From a checkpoint of a small mixture-of-experts model trained on Wikipedia.
Size: 9 layers, width 448, vocabulary 14690, 38.7M parameters.
Below are experts of layer 3 (counted from 0) of a mixture-of-experts language model. Rows are named router (the router's row for the expert), up (a neuron's input weights, with its number) and show model dimensions 128-191. Each number is 128 + 32 x the weight over its row's rms, rounded and kept within 0 to 255. Numbers have three digits each.
Before each expert's rows: "mostly gets" lists some tokens that are sent to it at least half of the time. This comes from a sample of Wikipedia text that the model never trained on.

# expert 27
mostly gets: "ge", "See", " points", "}", "ology", " Union"
router:146109096091100188125112114083115093097150148106158159140190144136131099130131104071095148112146115106064136137136178078165112159133146055092182100177067141117181086123134131166158103084137147
up0:100130146115129156138110115120176137092158108148184104106133127113134148112128100100140107109108153143156126162099093104109133172134159100087131117077070172105113120129202142168139100128111057
up1:164114120071136156136159110044132127132127101106110091150082131143131079150146139115101088119144195122086136187130145175125078143195160083187158072137099163156089054179170042200133123180118153
up2:151065168153146122183151118155113107138130125115147160145106106115168133091157128165078121143145110120162123104114101139125104064170105092129114068136142111122119121224136121132118143098165168
up3:145111138170114163127121141139165137199193146175125140109135110049152102154131134154094058070119110113079104135102163090197091094167099077127134049158164148074101123084122187116182223062111148
up4:093094066120146123093139128169120088133118157154139128099185115150118165146102129115113067126078147106113148099094139175113151183098128083126135122157105156142122124085151146108135136104105149
up5:120104120133103161152103088108085098090117144148131141117063071037130124094147136089110154151160095096091109162160176048137184135148131106145096147116083056144089164127171052167153137125113126
up6:083119147061105156122095106187138075078125155186150096176156143079128116178125124128133227137132110123215134120124127111167038177151123045128196143141117144102171118190150135123139142126142133
up7:107119064147173144142125083093191065160135168174092123104178138139106128128090178033147147110135089112083177141106123120125041159161047140124107123110096165139132134152077102116113191086091075
up8:105103133095094127123145166140078169139157039097144136086075094138077109115109118093089163141072156149172130082131152108145153180170123114120098106161093130097125121088164116142213151144172108
up9:139079133144083160103029095171123090167085134065107104112140073098158097126181092173091086143175147115063108172181141163228170151173102123136115145157124140059123107149160121121088088118119063
up10:091153068055158127106092141135117082203111178108147139098153091129129109143150119155129130116180083156127153132101090127074125187168098154036172119162191135068148112124151102116144203046199082
up11:114140174132172151110125085216153056131144116139161053143138151092155092110128146058129183111106127130140103152134139104096118139199138086139110119124100150108072127090150142102149113130096093
up12:114106052075166137128132102108099146134161068162190108123035188090086140123125113089165127093196104101161170149100150106123132130123103114119126165144092153100130099104140154131103095090117174
up13:071168127101129137129061147113075068216113096094145093107143116125164148151106166075118102102121106108103098121145192111177100134187155133131147120179136168080128130135113109091117154160166088
up14:085149126135111101042127107170139149122102081135187134086102161162124178100149049118144134144113160113212088129135085162097119145109144135181118157139117125053192160154137146115109092074173146
up15:154102130096133164071063138098134159116189134170051137097126138141102085137091141070036141124119156157110111102123132106131120100159128085106130145117136137103171078181115162106158163097111161
up16:162175148146151105170082180107085164155123098103132189115197148136134117149121159150097095120095190066156099070070120123139102112159124138111137116125174049099198102173124102143164110145166137
up17:137168175099143143159093117118106086082117130110172128086067141096136116113141115117112135155179150130101152099091091118112108098175128057055128193116133059155116135114130139196145123151081087
up18:123162125123114082135102135139121086134156121148135122124140140104094218100132135134067100128099146186122131092069142145162150155171147141118114139121138066145113126157140127156106169068109132
up19:071112129152136201135140167138149167138163144135117145121164109130156153084136085112053206114165141181144071126135144130148106129118122108168206158159176160127116147205089119162109185110151102
up20:141161129150146088152084142108127203146111141078199144114121116204145134192163120109111150079170153166131144084136111108103091157096067080132109133143173121086149112104114126141162120124154127
up21:110146166098152113131126131173130126181161067134168138072127136145082128057086107130072115133111083164070114169071168109109126133126101105156111083108100132026118083170119184150184124089100129
up22:112127127180128137144149156175122121114076066129130111151125176131156113140169125134076143157123167131109183123094157176148132125136152117075103118160145146106157115103167112092144156152202121
up23:126070119145133117132159107128138075140100132151127133111054159113120088116121124066111134168168134126113110117106169151112183095089144119164108100085120110150145145228203132132089157122053114
up24:197184194092121106115113114154094130071061153130134133111111182150084119127144131117194127117124094103167120070134119130125060156134103093137067102119127146123087099217147106090105053128138150
up25:117091145094141178165114151057131131137144145109116128071100160093150098186085126155103099198215080141102194131152177161103121125158063158156137102110107073112108117134147152123226109114081142
up26:084095155137126170204172088137132080188124122121161139085122214185143143176139111182129142109110148092145157148114154103151078129090169091126118201096126134159133156136121143051141127130089125
up27:089153149150137135110124130112109126095175123145123088183072194112160140133105077193184075106239185098082134184091146180170113118145152090108051140158090115057140112124095129133117170034109115
up28:115094114169128161190118110109148102123066131127106144152108112088144112061135096128099185113161149129092130120143107160142138122139104130119173117179145148134129155115128139074178171148134094
up29:103107066163100203134074127118112108138100166114069092136106155127132109129153106081113216170084129150097136116139135108191140070155121154094146076137084124184110041126049124139117110148127142
up30:175085167094121185096168132127127147125152134079160118112108154153186116172099125092140109085137126155167127128148183158200142132074149141109072177169136110133098128133136095139175140183076071
up31:093125118074105146117150142153124078067113158086139144203090170177082124139105118093160151141125087147133141160102141168164142134162125131142061132164122121156134136124122136150148081109146138

# expert 5
mostly gets: "-c", "SI", "born", " found", " However", " res"
router:218116126161162116195107124095139169111078112160100103160136086056123105071120070188150125095176122132156101118131107163122127127162131161132097128157102119112095088180133147071154143104171142
up0:143128137160133149135083122083120083112103124130171090068182086116127119145132093145077160104166165149170141112110133131118066166132096127129142099168126229177153138177152146125148138116100094
up1:196132075113144167178122174107075121216136083102121127073157135134139088108076117150060153110136113139131143089117121116145060145181102110167138117152117109171169128068150099131112123114093095
up2:172124114133055108163110108103132134093118119134134134107117078099097076136163102089127112100131149114151129119141097142180111145122147116167112109111149130119126144113124121144120123155163167
up3:142176115133114110122041144085139106094084119090127029168157115092132115098126159063169126109165112104109120098144097155163141196096159135097087135169126120138127125143130142163095134116116122
up4:143116069142145093089129142150148113136133092118133171131108165106140121094137059123141135099156152146064125122135129091143045096190100066064131095108148143072157163130131133125136166174146116
up5:124133069093147125168138123105036185104093140135146086120113087143131142163096131139122094095153179181129218135171141086130135195099168155114102180082141059110096079153124082104153108118138104
up6:081115066190172128110090131161123021153111052115120108160130083104112082147155121125130102127134137122123096100138171056100085117108131148187104095101063088161105086178075141179084138136084108
up7:125126137103120106118085126152102086120152152162159135082125116111179091157118216050206097142142151118130139104130114123097042180160150162139177055142094117119116097096112131108123140072165126
up8:173155159098064107149137115153149152183105105134145140120162110137091141162184145106053089142066165132121132144152055160156042142157112115080101170138133147134092117176036129105152137117123137
up9:149131099124114186137148081112113162114134121123124155064081139164120118124139126136118113142068131134090149126047045151119129120086143127129135120110161142130139107168117163148084141137176137
up10:110076104087064148104146117106113210067115169083125131198115084079139147110060143142152122128145159103169098138148103153118116065164110176146084083133120141136106126143118179130130147142000138
up11:082190168053117112140152082134115136089191145071072117121146127042113115150123078149112166099134112070089141139142138137142107103106104117160139134088146186134064134114073148148133181107089138
up12:150096119110082120129065159087095154153162122095104191138103143131154118080122098115124182110201190096154144134124161147124141118166135105147119170166086077110203129163191160109085148109080117
up13:147179191082162088137103145088139101110156153161077148148135166114118117116076110158149141146114144139195114178142149114147188112175072064049127138167117097060163169149115104064177126111082159
up14:162147160054200111155152112107155104135135110098135077099095173186086159104127079102114182000111186126141144140144181135149160105186098121138115113085130133127159208190203149152118111104141160
up15:168107133160061192145156121122108164129132138211113118099159149064086120098138123071165094158058130131152138102180194121140104111113116101100104173117208131128109092147104172102108121140137088
up16:140142137145126198214100126188079158109166076164148167074132075143137167114153094138119136133106095014121164183145092122115158125134147104143101129080119169154072129110147125121122126141120116
up17:137134157104121161078132168127163104150171181091107108159141149071089172146112138079122152145115197159135089118155164115100073110167070122064211108108153124176077123123081151142138155148127089
up18:015105157105122154143147096180153152145149106127129162158143087114163116169121142125163091103111101112081134129140173117126139142116111160124168166135174111121065113202126104173115142113154045
up19:146148133159152104122109089131094182127158158094097132162082168122151139166140133087106113137194072149112043062092117109117121180110178133095116087149071124147108143160126149175122116140054107
up20:135090143144179149114110132142113152151183122107109078078106132166146088095144066152135173218122113146120095141132085138081047056104191104144141093169097050177182068136088076091119114180097096
up21:087167098112121158150137112170132100111141116168071031145151101122168139072130104151179102131124106056181074058170079120108157129055126181178132137158099120078120111174126113153082186088197088
up22:151135085086161154100141185121121136153144065137113125070162058128112147089111082117082153106159110123098118095080138127140175135177106162073136176154102120107130102131126156095088171143197187
up23:124153114174140101176127122136095091120096097103165127102138091124092123127108128124186107129118122073142121103158148131053121145125211168142165077107133161116171113107170145099119126095120167
up24:128118111130086183085154145160137176101131067126137104188100151116086122166132053169117142139155169135085133069153174150154192122134147123170107133103040098047124137115182149118165134069137129
up25:211107098117127130107093129066132162254115104098136052135077124119115105120123150141152143102167188170166136105122155127071080144161098099119152158101072100159097128092130129114144107128076192
up26:157153066135182104150148097114173099109142141117190110112063189154166135122141121108121147121108126142131128115044177133065098150122090117070111137134110164197082185166163188080102146141153089
up27:136121142103112114116145113145071103118125176134109119137151108111133100148144141159135172160070132140127103158072192180157152095095140221145094124124068165174150119161051110128152146149106080
up28:109143122162133131151145150132073098139126127098138131076106128030124134122109095131218116128088106144100083103146137132066151196121123164165035119109163165134135100114130098142112122113070110
up29:171173102114093141172045125160106149108129096126151092113135146153123156093149098125116107145149135146144132147116082156159151126160090132070153112041176185072159117135068057121120052074201159
up30:107166095187143159193150123122154088164157158144110173107071144169098164176081140136105157126127086101131081137142115135101110137154101139144097165136115118147146091133173163144095179087092097
up31:115144120151158106117138106133142167086058076084061131143095185163113090103105123101045149113149151210126148129114125155131086131104130123104154101121091167100153074191094159200173163116146112

# expert 23
mostly gets: " years", "s", " during", "ations", " time", " year"
router:074127132132206090115184073093140125122131168097113052138143139095173100125158177098126176102104082181041122218118126160134181129094192152173108154135115152101159128203158135140136122124100135
up0:136137129161204120133098139178138120090122093079130132171104050078102172130152117046155146146061149124131099205115048137141152159097135129167156138132180149114143127099111152224165112107169150
up1:130100124072123151143149095148129160164137140049161076121159131168193086153158131128145157151131093098141100107157129153138176183125140129132127096133195134210039130134129106130128098119058130
up2:066130145164117141110146124133104203114175095082129197176101097158163153114096157155106118150105144133142079146144148232112123133177124107101144111106124165093134153143130129146101120119121117
up3:105139098150099120080137108164126108181126135122156104132189113118153110136150113142163132142177096134123090177156134105188146130143116120167112170186061163149124112141171131144057154072076117
up4:095162103174097119114169095111097174106174179101122103142136100192145112157170131097096116161128209049085127174156132155111115139105122127160043180102141075228136112145112105218142137113150107
up5:153118167066081102066136125094135156169144109094117117154152119055125186111150089132153107152103142116143105084147105186106042137132177113119101070131101132097114161161099144081077186144112156
up6:134104063129126112089147170123136077081168067124160179136112185057148126128108096179094113096090090079093189101104108191161135157096126142147147119125092136180126139139134104107136105138185142
up7:183179091079154118113109126138111123162103061130101139141124125154117167112166186094147144143136134129120158159115153110105041114153098102147147165113108118138119126106125161128115117115078103
up8:121146156153129159108135083139170213142101097133154124132180136130146110093161197116148156138133148160132101135123139101138164096156149076095030112099141182118112077103180158119142200128132072
up9:050118106161131090123091109158133084160129098105100085119138151150156101180133091095177177152110162163205102137132160112143100105183106158122150092091097186155121127153130114136139143146102126
up10:122163164098151141099162152114154136192092200090134092191022172127170132165087129093085127121199194134124152120124186116164186140128104150181079120100172092121120139104174125117070184147099149
up11:101133160082107090117111107111112079112114094100070133107179085112129100143120102138127147168165170111153186143106128165135139108111143158143174072164067102119121143148187077141077101212091114
up12:118129153151114128112120147155133076096102101078160169128094115184145134245066183085046116107134094107113085119157114111086187123075128091153057080145151092105114095113116123219130157104120145
up13:101172072163113122099163166106110101120100208150153128129137096098133137116149129172120120090133100088121118098163059132177073152146153152120139101146114097121121102090157130141142144140204110
up14:147142144111145143136127116121098150103127109119193156168131084109118105110076148090139143064115146207098128096109158129120099098145104140128164127076064107119153138109129103192184097180124146
up15:094135095211121152092153141120126153193106170124122119082163080138147128099144139144103158174101095127088127088121137168145152116107155136166128157168113139121123154165110145172088137056126071
up16:092102153095184118144181137131127134110138139083159095125129115123135105144174118122160142155137099128094125133123159149160118169113098151067091071177139139092127087127137085166180139167092186
up17:133090136122144158108068169089142125143099149093144118112090143106132104137190132111149148128177173127107078112130138124153110174152152147160122166128135154176132134154136126157179148131123124
up18:148136171134173043130175109194153108101092103122140128136072115135102147077083122121131106078088169150140112183096135134137070106117192151126056095154160164116090143143129115158116132119107157
up19:106107147137169153170163138097123096164152122107129082092105094154138164088142072159107172124155120157096121155141147129128142069105122124083107125179093093120110154143160067126090126140162055
up20:172168155204196150180117121136105099188116179130125126109127138103102141088119136105134144136081146149084100105127118119119114116162133168124092092094087153080081133105138121108105118154051095
up21:130137146167138133123124140135127177134172120107190111123119109118129159146152164131174164135134114099098104134108108165074134135079187153115144211108154074120132100141097121162150148177185140
up22:117113161065071149074121149158190116047119125101223090181123133145130148103129117144131184098149126088113165208119121099114148103083129098136153131117088142117188177148128153155090161058136080
up23:108155177164086117110053114180137160113175109141147120159123153146124113142158100133124145133084160132162155146107046092072151161129126131139103158179094155145131125093140109125108166152080113
up24:122112132175095178158136144097100115152102090145102125048132122105131098125155122124122158078151099070127102135160103111178107140135193102085065088181109137109129106124152137070111106116080098
up25:181169126124084169159187096122133126085129070126083080132177185161144128165106135165162145133146093136126125162129095183148066107147175157089101178112130131225190163203123132110233151124109163
up26:105146080080170126198121173087100145088151147119082105101158091078132157138103117134113102153125149132156113113143156171174114150109088091143186170130147112108139148156123102115107134123137078
up27:063143110129164103163107159119185162116109177131087150089102205143110155095162172126102169123131123125119126105113064077126190097143199044151184129092133120085122147164131113145189154129156104
up28:115193109142156189116131170131171059169097135169087140070145124099177136162161128133147080168167109102095110148186100121113105111148143148189111122135142087141117099238094178114097115097095118
up29:167122108213147174133105137121181128107115058131114082147140117115154134168101051103165119160165118069127107118052090154165077079105131166088108189083120115127138135201150092172177121116173094
up30:081126102128146167069159121168128149110116109071159082091093163143123103166137133114064138084138140082092111122129170051164109177121150072126103088138109201068114159131164169116160149174136057
up31:174174123085128119112104109147119122119056055195105121144146096089130191134121163119154150090137123161086117150120073163130125086179183099137139169135126137110153132171091111120157088108161091